Below are experts of layer 6 (counted from 0) of a mixture-of-experts language model. Rows are named router (the router's row for the expert), gate (a neuron's input weights, with its number), up (a neuron's input weights, with its number) and show model dimensions 0-191. Each number is 128 + 24 x the weight over its row's rms, rounded and kept within 0 to 255. Numbers have three digits each.
After each expert's rows: a language model's description of what the expert responds to. This comes from a sample of Wikipedia text that the model never trained on.

# expert 44
router:157102141145124114131191133125105176170088123136130139108136141140118104096125132115157135144106117180146129142100170126057124123140157097142103160131103132137108085132120090109124107154147131130144105118147152140084107140123148116152124166132120150113119128142141108113171111124114143116143141133118165139163143157195124111114146144159076140111124105107093148083123137134111155150097104090139159160131094144116096102161144115148156136144159192151135143148129095098117143120130165130092132137148127126148152105164110109169141086118124126124119080138155094081097114169119151134
gate0:133154106161189098095123178153162147112137123131152133141114118106078124120131091109130157073104098110189109171128134117099177134176117122144112115140108123116168128137136076149140161138136190150133113158098132136142161122151122132164113135132126113133091142143155122114153158071133133161140136109134186124149150103145113117128095169160121146114124162137127123108132118112134112126106119185108142105101081125119119123134146109115136160157131177167154100134145111128123172094107152107130133133137114134125113170113170148161115129144137151103157128133116103161135118087134115098
up0:132084119116122138114125161130106135131119151105101122127155152140151122145116114128104180100134201127125148098133146103115162138142128135140141169148120118169155113138101167078140134113117124127098151142152118149137147116097126146171109141166138119137097120181136153132121105151146090142125104152101163129129141121151090137093137121131099128144193156087097140129097150116132136116107107141124153143149169142108145111163122147147130069108143143134138124102122101121114114150165152120128136126125154106176107138120106154066172098123110171155178148136134168123121131110180201133
What it handles: Word-final endings of species epithets and foreign words, such as hartmeyer-i, johnreylaz-oi, -us, -ia, in taxonomy lists.

# expert 53
router:105130113098137142149117093111160089160148141110121187136125163158107122165166136172156106096080126108118138124114153094096129072155142100138156136138100131126122105168111138148143153128141115113104143179125105126109109161142139143136124096182075123131110118137141101148129152143096175122113138150124094136168127150144112117150159136151098138169120182102134119146126169099146091147165108154100126173123132079128098096141125145111149157114114112074120134132184155146131136127114137111084123121144114135170144098098108083118124118131111116120137139159162131128146120134140168098
gate0:118172123087161129167120143136092153160076120123111153144157118129148105104126123118113128170181144123109128128091217107131110122107113177106148104124123153119111136117109145171123137112122129113104115134119165101119118101151139129089134110114120119114132145124090122091152136167150158151146119134128124138116171096144144146124110103105138121123135133155128121131124160159175111093106133103191088152113110126191146092121152139173121141142146091140130110139093070073135131095105135143168111131176136148128135127141112137144092122160120117120105128076178122141135112121112118120
up0:119115111121152154120094149154119106128128137164122113120109110142149065140111144083107103131121117176121115126151144158110140114186153121167104160143149142139132154127135127095118123141100138114080093145101098146137091139115072079129107193141120122164068113127147105139117086143140137148075158106144135153110125123108149098136142129131126135151137187098132152113074143106205168126163156112096116101180140129139147121120112177115118138130101153161134127132096120094129150135131161140125146114154142150117120137108123131153152164131128108172122124126164132133144136109120101118
What it handles: Subject pronouns and head nouns right before a verb, such as He, she, who, the book is, the journal has, team.

# expert 55
router:137117096154123146135118168123146081107143135138152096133118135111125157162171107154105120120147109103119097121120107111152147185137113114158128154141178129108125112111154103167098142132091185132105146117107150094098156095119141157126179123109174074117123101151146135110138085128104143151066128123177173119121154129144115100116145115109151105125079107155092112160142119103080169148124146104125136139177122110123082158143103136137133146102109115106126133100163120113127152131142150158114085080157151146131117133098148126120109078138153126126179108108116120138124124130118112111
gate0:132124107087129160131118118154111140139154137146132169187143115141103124102145134140151129114098133112120126120114166161156094135150127105127138152138121105080154134144148085164093104124134126117137150149172092140102170177112108091156123112094122134120163125093113111119090133123108129149135124132109112119186114148140132102107121147114108086106151135103134098113112163097141103142152126051176134185073149122128110145098134073124127134136142126138129132160163125109098109171103149170122150137129153140126101153142111134160120155161117142102093175109156143125098082110106146143
up0:123112162149067163122158149123136141104117126127110149147142140124129095135125137116117147111150108173145108121157113126158161152095162105123106129157163164152120146137068158111147138098171136098129079122072148110133079116157178121116108117165093153105099157112125124141130121118152135130140119095121142119110124122139099144124166126124133114159115122106134164131153123142127102110191123172125175056114150114064114117119117156088135132154123148112107123148160176169149126122095123147124144128098142109126124120157089113076113140138101169156107133154136137135119151130124094144
What it handles: First three digits of years and decades, such as 201 in 2011, 198 in 1988, 196 in 1960s.

# expert 19
router:145099129153134101116158171116081163136097132165110158158123121101109125147089126115178126137105119102125144117125123162115138109130096163174121199125132169090132109167102118091137097112114123134098109123137141084099113144106121140166129128151152142082090136130170094132153115150090151131089110130154158140147112146123124104111140129097136108193161071099126156121112134167144148167104156085138167120128143119139109137134148078120145134132121117123158148120156146103159135159118124125117168150135139096127105123103130085122146134111119108091126181170118146127100104116117127140
gate0:122160117156133083135130126133116149128100151112098130152151128089145134166116129161109180129075118196112160159119117116144119127110152162125127125133092106128097165105107134099143075121109076097167098129147124112110127114162151138133135144186134070115121149143101133128123112130135150112154112127112147114117101144068151106135126129113105140093114103096173121116116173099137151161100095138167113100125121106088103174083133130118115101147119162108150125130127134149137138098113090129146119115129090114114113135153118125123171119135154075173108139120169101184126130125136140132
up0:161068141121133158164168150144092126120122116130105145092160140144131172143108157137151133133099132122171112135102079111086134115107112133132123121130193126144121142133113119113122193111120166136120145107157153114086139118158058171182106135102119113144141102116155108106107107091157156121110117126146095122119155099130156068142123133135119126074127107128124123122135153135122128123136130151104095146115109113119112128112121111117097160140103115117111148099127145132089132170147133106111131137128096127142153158158119080136141093136125178129153151127118115071061123105163105117
What it handles: Capitalized words inside names of institutions, awards and publications, such as The (Washington Post), National, University, State, Best, John.

# expert 58
router:123100137103154147174086152115135129087092130123136147153103117138180135112123091110111106140125154135160151157159122130128099100152167173142159130134104120134092159112142099109147112117144213158170113104119155084147161107172148165146158159138108098124132122137131144120119126126124106132145141128121100136105137116130138107159124113150133141078120156150133112110117102111110095108122156190134084113101115130156138131134100111124151112142131164113100120125124156142114133125134137099121111113108162133122168111098138194126106145148130191143129077148154147141163187104138155140
gate2:101111141136160132122127172135126138169109102142127053123092115089111109139132151143131132136143111112140132154132153143173107117098131151176110128098080102144143096108135097116127109160088114106145123092115115140137160117106105111118148139093099121139125117141169140138134096125176130171146155200143098161135144132143149113101161132146133102126124120141143145096121152142137160145114168172084064153164145080117132116128129103120094121133138091086123118122123150100140147153129157136066159094151110122129122135106147145147123109143105123135085071150092131134121102133120156101
up2:114152130112109136109163147114084143145138114138117112139148144163152142139178075152127085162193167159146103109160149151121122166139154142111092148153185113126113128139134098188155152117109087109103114129138114179093145099104136111119112109119119115102106102101137104103110117142101106192101157104133116131165101127118113112105126137124099100132106110128125090109142118125175111129082144105116083089110132090094080135130109107151130165119140118117130174119152096149134166136122137109072136126124117137140094116104101107142135128139134136106141167136149126131131131128115076138
What it handles: Inner word pieces after a prefix or first syllable, often before -ed/-ing/-tion, e.g. Con-qu-est, inc-ep-tion, catastro-ph-ic.

# expert 41
router:142115131113135126147182122142127205101099109114143123149124089158114097145171152110122128130122157129114104097121147116158126110150123115153143117119162134140144110124134125133152156127120134127152081107152150170116136152099113154089173137146158169107141187119133167111124116094101151143180142149157142175105086159177125092172138136150142121070111156090098113129118110125131110155166110112122128109100103129127117126126102110111125130115117129108120152120130136109162141066153097140131185110106142158063116130192111141142121119104122154125143136123125132116108162154139122123
gate0:126123156129165163144167150120104156150126160124132090093119172113130127124210094135171108138117150108134142103081126105149084118121128114155141146147128143106118111133114123130103126132124105111169172103124168114120154140098119134104129084159116147107121126154147135084155128116117129172115130090150126145136152113161188116146157089149159138124095104102128107140150132117155127171124140147107122099142138161145139137159095109138131157158162164113142105105145093117167091108079127170129090147093136149120139163132119151145149141084163096129099163153144153110125139157151101104
up0:135125157115183167132113089152120147123107139118174110136151138119130103157175100137134095101102157155143121134145087096158168119149140155144119141142158123119107100190117115092147094116142103095147152125114182111138119155140140192107130118104119116116094129162142106118131109105125125132143149114177065158087130143122166116144147105116134091122098125093116108130110131139139123113124096120146076130135110110173128117115108123110152139147139116140122166121122116141142185136093134130158105081080090142077153173116126135136138169142160125112136157128094100150128156147151124129
What it handles: Syllables inside Asian, Slavic and other foreign names, often after a capital, such as ai, ik, ak, uh, as in V-ai, Chenn-ai, Math-il-de.

# expert 40
router:125118105097122114118121088132091109081185146110128133143178101121136184153128149143089116109138104079087114108152116104155114185141113105140110131175142131097124142121102113142135151185121097164124176149136111131121125155120119113110123136141134085120149148110101110105095143132142117099091111157131134168127130142120095135136125138082111092153158110121107133147129130137134087114155119065175139103089138119119127129154142117139105140100122118111153134102135141111113167104115088107148121098158136130150115170159140165099125085108136091112110112099134107118135082125132077080
gate0:142159149141122092147121099145111088135136126110154136141105117144112144122161097161103148104132101081117150135166153150176152206146081113147111124119160136162134123132173123099131146130160069105113127104125176107129128119135108140110113120135133135129124143118115127110110132178128097103098129156147122147094164128113126097157106134084108134120144118141124192124139121100096149152142152139142123078142084141119131097090123133116114118122139074097138143148139154156151136096133099119134122165123147126134106167154100117106142141148177082093109150076141161137127151173165131145
up0:143126116168134128103148123085135123127135099179104132083115152147146139103116118134127140117141122164100161104097108122084138170130172131123099114150083084105171106086096119139168103098114125120090128131176169128139119135105116137165104147097153098100136080172120113133140112125174134144158092090152137089107130122102133139123102118148124136107138170116121137150135103158160134142117081096096109126144178143111138133105119133116144105137144145149114090090115149123119148146135089159134126149135123130119149098131144067123118140139082136180143166177151140109121098127123084126
What it handles: Month names, year prefixes and en dashes in dates, score lines and number ranges, e.g. June 13, 6–4, 1968–69.

# expert 63
router:163088131165134162102114157156140141144114135110110157148140129144123142110175082161121145139134124118150135087103170096112129119137137095148107144122140069147113112139131087123121107105122117151137100103141126129111126110140140143146162142107094130110172148137118164137132129101133126115173122073115120115170134146155143122188084141119153134113079153143117132089128113114111141125135163128111130107160138180103079082102128120123159159129159122139125151137113118138112154118151143133149190122124172170132156132206139140152161150150105115137105128134154066102135158136102112115
gate0:150165166124139094106137175126114122146156159116106135109154101111095127086110132141140127151086133160114149128123115163116110120121109092116163128118116115139134079153112124114156149112094109088122158168119100101103129102121139104102100073099138149141150148127091117077104141155087157146111100129150097105117091152120123103113150085096134119103145132131110156103163142114142151141151098116127134139112123121080158152111113097148147137117139139159123148124134132152087196166060140111120107118120132085128145142080162137110103119129181128130121177145125123112113122144107138187
up0:150094121122107116115155130127154173110142106153129140130126088131178126121120138149121159140094122134195140138084097097118133125162137122142141147121106123106121123104080088146132059130146114148129135151089164133061093122143117133152145128147117135125125111171162139164132131140109164093105115120084120123116134114146101124106147174168118125144155154102105101086136135120144122078124087107161154137123150108141105135111146149143163132157172111118136147116116142085146141125172167114103117139158148170127129078127090123166121116100125186108137134128121104114099092154118118094
What it handles: Single letters and consonant clusters inside German, Slavic or taxonomic Latin words, e.g. Her-b-ariis, Sch, Zh, -ov, in genus lists.

# expert 34
router:140178149168141155144114124111118114173115147165131158107142118154116126147091118156171122104112144117106150103077164086115157130119114121131137108143168151122170153113104141144162169127135106139130109165158108135118106205162128156150130132114123160126140094100103104097077133091156110148123106146143094145154144128075114101101134136136103081129105090187113143114142108086107113129121100138159137141125171106148146125128175163126129158145110147124120114159158116139153156133122128132113109151104112152133150083109142151167111116115141135116124120146157176102117108133167101118
gate0:129131131109140179096135088105137141111134127106136119153091119094125134121114194137112115164133102143136128112114057134140175108107068111124145109129088093137120122149115168113092111100151126128147147135096156095118142155150151116165112081120121120118102164117129131150124079116096127112097141148138131061084109127138086156105107146090056124108129113152189100132134125149138109103132126106091158158154147135145118140153107124115103116125104152161132128156126140113134145120082104114123116094135118110108119114157126112122123156126072113129095124098128138138152176097131147134
up0:106112151133121134118137073118154139103123112128137123131086157098126165149103164063110110108125088144076107154126107114144151101125102124118115121167124055105123132153102135157124098104138146150111122100150158119136137115139150114140132093118111098105166112077124114116108130144106121109077162120123107085117110162132086117097148145125088124106161136143162167117161125126122143113140112124158090119119158094153124138157110124108107096123107162159138114115176124117097155115119133117123130079139166108114158130140174142123156140147159119100073143126171084148130165169133099120
What it handles: Common nouns and "of" in descriptive phrases of size or kind, e.g. length of, diameter, population, area, large, series.

# expert 27
router:107132110125108156107131155141128065139141121175105101115140167123120124086135060114154108100098138136125122143147099072151126111146126111104116128104117131123125091105113103150131114129113133137141108126118149125118086119081119100163087157055102150103125086124127157151149184111116148110109100153154139122159112124148144101147119116128108142110120155148148100146125119172130150131163110161132152143164086160102103099154122142125146156087105123135150177160142110103143116151168138125111147138144144141119177120156178135130166093148115113137161156157133129116072128156112133138
gate0:098158161132115096113162166137151133116122141109120136148127107131105096107100124143100170137114093154117145109143131158159113126119150131099120098135140158153094110136162167123127166182176113126114114156165158150111165149143155110105120095115108147100119166092142119107134138147202143130105147109170159143085121128135139157098118158159109147136152108092118103149142146173157080122146165126097118102147121179142149090134093146136115122177129129137147123110105169101104111135112105121145111117137151134113136145135100090118107159123104161167120100166089110121113112166158141108
up0:154112141130110122104132134094111129121109121150147136118097133152142132072120124163136113162183136130156132144100105127124136124140163162078110152175089116127088128110114132177154131123123124125184145084118119118145159076134147124134126150138123149153126132117168133177136106095084147134131122149168108100143149082120131134128136142131194117132159159130145162143173135117153134163165123127128151164128070167135125118143175125153191129084097130103180135173146095167131107147077104153126135159099126102139124119125154146125141106128144131125119148138141121107122092110120135149
What it handles: Words linking a lead title to its aliases, pronunciations or definitions, like as, or, known, born, the colon after a language name.

# expert 56
router:124117136138162138163156143083105150178060148138158115132112137141150111104129162138162109170106129126086136147131114165083124145096117162157125128131126187090124105119101110107108125151157154138102111136130156124159123126108157159176137133101164116148148109077133113093140093103124144104082101127140123140131116158117091127091162159115094130123125098130136122095115161181128116165152123069108151129117132118120155154152151138147101140173097154150135115143131157101099091125143108138079134129139178143136162105103113130146140181137120120127113147139154114121116093141133114149
gate0:095115106099107111161141143147105113107177120118144131156123124135106100114121116142093158103132127114157098101139095120122167096136111092130137149110131127156106130106142142134107121146173133098130120146109154120114167147083103147092119117133126150144111130130151147137103185170096076119125130104120117135136150116116112137105108139140122166117129120077113097122112125139166102097187138087115138126130145164145080100105116116136107164105151102129108088116116116129130126086141154158145119098150169100185073105107150140198076081109145146122139142081124147160105142123139147115
up0:153122111120092139153096136127154121165115146150086146136133144155134078141141176146119127168131125169116113185067156100107076190127153130156093138159119159099146164067081155147137132121083128095110143173137124139125101123139162115148131148063094167102118108115123116145095142109140132114127129131103113120121119148132115126126139124125150136136115114119194160161167122149132123152146124147114121086157154142110156130098093115101137133124123102124107133159096165143125104123124099139116098145123161132145094131137160131117150155109076109141148149147127130087107114130154139117
What it handles: Common adjectives and nouns that modify a following word in prose, such as American, electric, football, political, Career.

# expert 48
router:094149112110119156135132117143105116122106132116103094115160118121133132145104189127122139160148122152089133097143101138117149105169159101121123145109106128096124125107110163144118123141135103145115130116128161194150097116125148109151153085103169089118132117096103148094148128099168129114109103130119166109133152171113108089170073100145143144101194168109142103101128104157144132132079084157161142107105141156115119132094133149130143108111143085129101138182153170122107142089101112142094139124117090110124145118094099136096149100160124097121092126121122144114119125128120101163
gate0:149109130099117153165143124116097081125121126134117152143151152163086104153111119130135128162154169116087099130131140111136145160128124127110176114096132126173141115110161164074115123092128158138138135146134138122110105126141162157173132124140146179144071155127115152102163148107138098098108116131114123169073091131133199143131102144145151102155096127118143187134128107115114119132154167127130130140077142142110154088156125120142147124124113107128151119159090147140127102143122126109110137085137112110128114112127170122119108147165102097156157131123121101127155128163199163106
up0:102162148119129093109147109132116099139113124096137133097109153158110097112173136074130158135148096151127125163103137097144148140150110149119122115126095141107141102118127115151116172144124113164107172110111113088133152098121130136111063152107123149145111106094114146139173107137169171149139133130109120141143140165122149070118124114122154133101129156114104082129137131092157131156150100105126054133081138126154140156111147162122106138157107106104143150134086113143132154135106063173138127174134154129106119130142124125137143099154146140156126098117135117111172146186145097098
What it handles: Articles and possessive pronouns such as a, the, his, their in biographies, plus hyphens in compounds like great-grandfather.

# expert 38
router:100185180100167149149098152115146118162124141130113128140101125116151136120123123106110138152140070137113186137155080168136180104150118108120081119101157113094115113125102133119058135125102132069127129097135112120115124127118090113147124120139165094150159096107172097145151111126142136112143128109074127125133091165092135131110124101096126110140143160125131127121129133108151133117145120125155101147163166116092114147102146154149085144166127121137133129127106163129125096109166158103141116104150150104151121106119168107121141113135121159123102130110127084182150122130140090169
gate1:134169165106065124131107096111172116142078147130110128118078171137096121137107123117181138128150060096142144148111120160122110129140147138115096141111137131155167136118123105124162109125114078102128119100141123123142126125131077121145139124124109143111147124122117134130126153110105132090162153108093097140147154092119088142106109117093173148112089185154141132132136097116107125150147113120144112134136114144127143103142120105177132182156159126109077131130141147091170133124167098123134153127154120142123138102143149147157104109142143141155108135118139118129101107171104168204
up1:113141139128144124078096108095144130093166128089131115124148087157131153087106129091098160165107180163159113107109140115146112138070094114135140127122112095135088165095109131141129148140130161149134082146118155141128169130142134075154129130182097135118123150176114114121154093100165126125106040119149104106097123140113147136110122116148091147101117075139111106132127134154153141126128134159137097144105133094156107145154150129141089116130109138173146141124126085120071147152128179121142131130126135127134128135125099126109139136099143075131112104115139125114126118102139106146
What it handles: Blank lines before headings, heading markers ==, determiners like the, their, many, and semicolons in legend-style lists.

# expert 51
router:134137138139072147112165139127131153154097152118146150150114109108113099089107156149152113184098146160118172083118161155096163114130100129110123159132107138121140113120115103102139118123116165144115106119131164092137103149091128120139149145112173139114090142108125079120163141127133128148158150141123200118152136159183132136096133131162134115131144085092129077133170152114126153175123122082147169177113103131133104104138131099122133149139144144160100159123123127095135102119083101145133176119118138115120112116153104142123117113102114098137098109168138146107126133157141168165
gate0:127085159169139134076165089086156133085123097115084133134154099107172187113149150101169141110104160127170149071130143144147173139157117133119160146157113108129124148128118130144128141128131146150093106118133151097148107139150115112100118149140148099116119082079164169136079100151147136139135134146116144121112137119110130136116166166117135108122112107137102080139139103133159125112125130145106132118107119123098108101159145118096123115139141140112112109118130097084177128132105129115150135135098141142103192128130149152117111118089149104101152162120149135164085097086143151098
up0:110115160106107153082113159140093134096118121101109097115070122144151111104099130145119113126132123082121151118151093115159111107122163120109133143111116096105114141141117108126123118154136093103160148076128107088139112097094161091145116145148142118117170114174139142113115091110131108124139141168124153070130126149141120130138159093143133139097100143089144104115110172105110083111107123162093099131083178135121151114132127118117148105103144182164137088137119166062141085129130111146130142126152122118117157150147126133148106130135090142105077148134161172164108149114118138140
What it handles: Final pieces of personal names and common first names after a capital start, e.g. Z-ack, Shel-ley, Dani-ela, John, William.

# expert 3
router:145106104072129147150183141151191108132116113183093131099178129155128120133109073136147136121135120117129146119101090147109092157168094114153124145105133118083137123106118142145133088138129132140092092133134101163105130174099107114138098177153142094154144106116129118119145134114072157160138135110134118113172077139167175098113096095183106141155120133119144143127115148155151126099130148140127109113134108138101091087133152127135126134141096142118112146159116108160109146125142154108086111118155125104129127077135130129123127110169123125092152096123147097102109095125128112137
gate0:136158098119149139112119138132113136146137123148150155145129140119121140174145138091175082139134119104122134079098097138089130137129111160106128116107132098157140138123110150144150127129098126159110135107116129127130124127114117121159138085140197115130162118110112095131127102107106154089129094143108131177116124141104133160109140112115177090147113110127157075104100124132104147149134149195134118172114133123134108142108077131124096110119116158150149104144114114130100111143132071118141090171122112136105115070095134121123138115119159125129051154102111150168072098102148089102
up0:128152075102096135152142145082120127152132125115094131125140118132111099121129098134155139090129123125094132133098127114124148146186142209121140149189168126135134140150127098139131114126104098151154116129132184114142164117149153095145096117184107100151141123144149121115094114122109140090124145140155108111155182141117131094102094089155082122171124148129126107132113095104121115125144129151119103167117103155158124125149079100155169131103135136149106155119152116113099116161116103155075106153152138120124096164125153107177126116131117118097158135088121110136175121124149134115
What it handles: Articles and demonstratives like the, The, this, its, their, mostly after of, in or a sentence break, e.g. located in the municipality.

# expert 28
router:125097148151124090122132094138155140123176104181083146148115103085132166123121132149145131160087136147118127088138149146123148110114105137130085132134143123113129155182106114065156148127153123145093119118108151146121163116141147106130185101129122123140122142134107093138145095107133108142156118126101148119168136105131099156164101157113125196139130138071147137171181119145108104126095156136110171138105159163168117121122069113112165121154162154127120115134148139143161140154124159120121153139124094128144138103115148120103172153128138143090111132107149129144122116152084146154
gate2:133131113129123101154090128102132122132142076106146134151113121142083137100136160130155110161125118182157182079123091149148137128112133131190119149142131173170133147150154101173113131126160125115108149120133153116207127107084100125112158093117135124167126101123105132142147122162088123091144142121142100138163118139118156120120066127129154114138121125083137172140131170136118137101106139102140151097117130121092097159122124144094158164112158100106109133137153122147168139092079106137168154132128092141135164131111114122153124161123137131107097102117111093122102132150125131112
up2:097136124133159141128094117093151162153158131130109131145161093133114123150129117104135121102114105168127157088145096158162127125131087159151112119141138112127123110138114121136136116139144195137133111116162129146163099082106168098102126062103113116155101092101118120196094106167170116095149108140134170161141111139124160114136061121078148128141093116098140125109154168150111122119114151144113125141155153115147113143135134120110128111128190109140114097175129182131170127143102137137126156144131139149085126130138149135105106164159109131123077122101132145124123121148127131102
What it handles: First pieces of capitalized words inside song, album or episode titles and names, e.g. Th(is), Par, Dr, Mar, Go.

# expert 14
router:116110127144124102112135123154157118168151098121098130101151124153138120137146135120154136141146127093116086125112120160099156108089129125180157133150129097138116152109107104144097114147139147165131130144120123062136152143128170076118153175070094128109147130137170115126120128098141148166150132111121133088181137131120074168160123153067170139135134110096171140148153129107133115109139107125125139084124173149123175146129108123123138125137161103108126095123074127159097154107117118147155138154138146092167136119172134107110148122124142135105145137121149136084153173133120177135
gate0:169142081125107133130094121163078117091108145135123139141129119138064119127122124110139104113157161107135104166136095117142140172104098122086094125146110136171170132119088143155103157120123109115079142173166119129164114138144119139132136125078176170160160137114095142112144129107165079107128106143146163160123146159118101148134125089151112118116117123146174121152130138114143123121126155103155170130113176121134149119133090165170112132143159107135113119117132121156126102125149085165128119169099148113087111098141100107120166176140145111129094159121114133121135144134164131142
up0:140138157131121109139123126105100123155143099167123149156117120129113117112140134119128096092109148118104084167133089153092132092111143160124111118147129122112178154183175117187139113099109138124101096118129113081179125158141104113130071156091119173141109113130134110101142101109146124127111113148117119161159145100136115149153138095168130101122098092097145105153112140149124068136101150071140112103094121144149117110128117151147122142117154161115137115112154114121140134141078082144142105112143139116125159105151107138089142127135191174114102109114147128133168120158117163139
What it handles: First word piece of a surname or word, often a capital cluster like St, Sh, Dr, c, as in St-oller, sh-illings.

# expert 29
router:122157173147154118118130093129110115167106148117126178129129118099077139145109138094149099147102124140116145136113094191109107129085084132178145127157137170114113128164099150157114137096179159126126116120174124114129101127136143149145078130120105147117137169094153097155095136135108121124140106158125114127151120150073126126076120140153096107126167138131146114165128147107145118129138104070147143111111139122123134155151147106125093153156114163151126150095119103131118138145077101137147136159132106123097116143151147096112148163083175115092106154168116120099116156150135138121
gate1:141143095141187069116083134096121128081143110125131152130088138099137115122174094122121152104140158158090115161106147113109100120115086134138105135139123122167130127135143166126134110100144121109117149111146118113140114100128110112085147117139152099101111165161134142140135094198139164126103092126147102143142110132126102132139118129137143144146133121102078087123144126140073175125143108116137162157139106092126110154164128116123123075117119145111119148067127107138139119132134182073156138139127133079153077134131135112124097132125158099126129127087129158151152160101171131131
up1:148105138123160126109117112163141125092119145141183146111094143092128137120102092100127126108087098123136123115139149141132123148141123171115136155165106144115166119129120161140075153099145180133133091127128138137106117102074141149127129130111135124128130131166163131137152126148142114126105132151137140122132175149098144119118079108151104151067166130110096127119152086151118133128155104143150155140137141143140083171108126095097095125109098148115064144134150136127122125126119116106122116147124136071163154163124164095135176178116133106123133111071087117114150186107099105108
What it handles: Prepositions like at, for, to, on, often in game logs, chart peaks and tables, such as at Idaho, peaked at No. 70.

# expert 46
router:146074147119081138150122158146101118094100120149112136111089158161159147125086142142153122141090100132112170103096122113094141112097156138145127147116130158128097124126100140116151128128108094104145102097148132080073073101126114085147121162126139128119121103160153148143161117154157116102165140122144160098126176127137136112100140106134094117153187130117115153094161146160106143179145126112139146159122130178116094113122104122130149100093123123123147125130153122132134140143098128145119090110129133158131114134193104099138172127093079105131148144137134137144088125160128166147
gate4:114115091100144134160111089174152075111146145130091175162132124124136121134099100146105094147108121121133118153076114167102096130133088110182124112160117107097117155142092146153135152139117116111135138129155133142094113130095137146172113144122166095127136152117119132146125159133131167143168137111105168129113145108137133123143114130150106143116113125073111100098136119138147117109094100135173166136141132153117131148097142164079162084103102114154143143139153111090110091077126117075120089165143108103111123088125141144122143102115122111155146071120082119129123095129118138157
up4:125122104143115102093097138127106143105179131164143088118131114123156093122129112141128163118079119099146136109107090136091142170130194158126084158092147119104136112103118111116100133148099113106104121106167153139121125159157103073112119145106101138109137167174123139136159129144140128139144128111184169127126139087137122085128084116123141162131123140130120124141094134146151120110108158099104101110160098155108134136184130115090119143158152090129109134141166129151118119121149118061112121148129144149098170102126094173155163140093127149089146101129128117107118134140098130159
What it handles: Opening quotation marks starting titles in lists or tables, and sentence-final periods before a new sentence, e.g. "Keep Your Head.

# expert 8
router:131109104104133116122157113086137113148167122156080128149168169137126119127058109155093147135128116127110152182105145115109126132160122134158137130151156123154140130124145089111145112175139152128103125142152072135107110109112114080120111177152119131169136111168153095172153141112107127106131126162120108151136118131111125141113088098126148149107152082131149132120149128118155186129083119119130142101139123148125142103094112127121180108093124139093177149071125113134086111117124099161151096147110122129139108154124146157156152132109120090126131102147096100098121102159169160110
gate0:145131142138089118102122089174150154115113096127113099136123056140157148174103167128139139101163081108116102133129125093108174122110164154148117133124104142137148134081151112134118143157169147155155113159152094153119158138118143165122113148126109082146090122164141131152096107044181142149150151133141139135127117117112135158095150121115113116107125139137120140133127124145138144152130163131103129084124120166100124112127122119101114123123152116101102102123167130131091106123105105133154141104151155159119106174147101136114133157080099123158114080108167139096151127137172127142
up0:113123115104129112142135109116118111115151134117142113154109123179114161157094136127091080140135109070114190175121112167099116121097129126134112142152113107133113132096119150151129118139148132117104108131127062126128157137130111153109107117101140065121087109103106119140164142079107138111104122126112118135112092132108107123143153093084148125118120130155120113131092139157134121151151108127114168147113111093134137155136128117128128136087097070135148096124163106152150150090106072154148119099157174129156117147097137140125139155102179132103076146164094118171117119162167137123
What it handles: Pipe separators and commas or semicolons after cell contents in sports results and schedule tables, e.g. after scores, arenas, dates.

# expert 18
router:126149128160147085088134154092119126149156092146152131137112129114130117117132138118102154166118121092150149122127139103152148091149122140120111134148163099125110095102127121183134148162157092137109124146140123130127147131155106106140148118135086158150125160120133174154148144123086124106152117135120112146105128135128150115181145139151182100113131160118135104123132095115130154125141162096109094133163109109115159172156115146106122128175121145097172155045111080150175120111098127154120122123068109124130108104162159147110148122106139126105162202157102116121113141146125146103
gate1:115124153107124134088099140140108101099128108120162109168117125129117095165130108163117159164093168127132171112142129120108108106135112118137138091138118144127120145094152127109094129138126106124112142123109103160126111140091183130095155113134153131156164149143109136173141139142150141126179155112158140127100110117158143136107106130128135121124122130081177139085126163068115144122154179112138130139147119156068121163118138143163112090111113157140127148137101106157131154106180137109163130177097131082145138121137128143170107126155082159129132186070105105117130124087142132134
up1:144150138121134182129132136144143134148075105107151095172132089120139093160145087105101091098136136088134118159133114152119140102154162115141129094148181145140146118128062094114098121148124126161087172127119075110147123132101121130081134111179134121109130179116086126113120177117122143109159105131137140149112145124140125112132080159129132109109131097109168131118107192105110139146123143156124127140106117090096095161144153121123103140156112085100135129112099153134155149107165134139151107148122130115113156151115143161117131108165092113121172154098140118113111109153116098129
What it handles: Field colons and table pipes in infoboxes and tables, plus degree, minute and second marks in coordinates, e.g. FIPS code:, 48°38′.

# expert 25
router:180092141125152116140140113153150149115134153128134102150089098150127112142156122116130111164130165121094075116131158164146093076162112156121115118116130136171120121116115098129106093165101109127124103122129167164111133124097108136084135125092131159131103146113136159131153162131136124116137142121115129172138082164137115177117090137152125133093086090131150142131153149143135172122116155135153170176147147129110092109069119110137118155122163141135111071164147121128127121116134086134123195178129137127123099111173085107112148099108120128138117135121112144124166139141134107094
gate0:159160103065115147146120106125189078121146146148137081110124112117158116116144091162116107136117105153120124143145164122151164144132140090162108113127130085127128118153069139136113125128143157153130132140112135140105127138117120172126148155089104130162149132109124102141120129090091120108187144106098091120129132125118127110093099104141133184136142131138115131114161125110109127105106079100176113152127130150111130151147134133124186139182145118150150107132120118109090169125124140079133114144114105093136165130149166106114128146109097112152121080156165130096105144118145140072
up0:179133115125114120151105136132107149138151123131169099122112134110119118124130148148118118109159089149109122153100064139061141140095084156148143163138146116168127090156111150157104137124128129195118133121103139160108085078179134126142120071109153091097159089157159127150136110127135129132126147114143111139158099129132150109153075113096096103127156137131109097189123137123135128146117127144153135091118108161143089155126101161125121123097157140170115135127092102127121121151137123113124109085174146101118099134123169103134169168132105111133114107128109130142107162152119122120
What it handles: Word pieces inside non-English names, mostly South Asian, Arabic and East Asian, such as Kum-ar, Moham-ud, Sh, Kh, Zhe-j-iang.

# expert 54
router:133218130140121129123119110103146133172136179119131097053129136123139172122129071096086098124160097122118120147153077100113114157140146140125159136119172114131098119133141131152115104113124059119086124191103121115095103079121119142120146155146112104113172107167129110140146138134136116094103120119162130159126098122131135114122120167150110148119119138106135119135165152147112154144131140154126163152155121121140130126132130152142146106139150156146164134154102133122142138087127140126101098147072122156147115184100107092081130149146153125098130126130135144143145127130149113133
gate0:167158105141107105112115096108070148145135099130113145138183165127138134128123135158135106095110108126138151101158131135141106117168078129159108169103130110133142072112130106095141113162106138090098119113110138167127116134127105116061148163132152137118130169141098122139128156137153155091126104113125138133138102127147181106113115136110093102134114146160098096112122111100119136119146119106119108076100108117091153111093130160086168156125123135126132131119112133133085141134113117113097123121109146144158080128150170138113142144156093141063130160146148135124138172098173134082
up0:131128162151115111136130112105151170103173145094139169129150176095099135144119120185128137167108153151094118104160137117120111104132105132154093136148117152152152155108126100138099126162152136127099131128189128124171101130157140102121101139113123148129105118103162125127136140106150161089087108189095081122149176145098165127126162146138077133127086123137143119161109116126142133129111123107110150137084122152127153136142109136132119131162109135146163097124124067125115095116138092131117151091148151148133136107121102118134132174113130100121090110085083127127079093137115090143
What it handles: Opening brackets before dates, ages or clarifications, e.g. (2020), (aged 86), (formerly, and some articles the and a.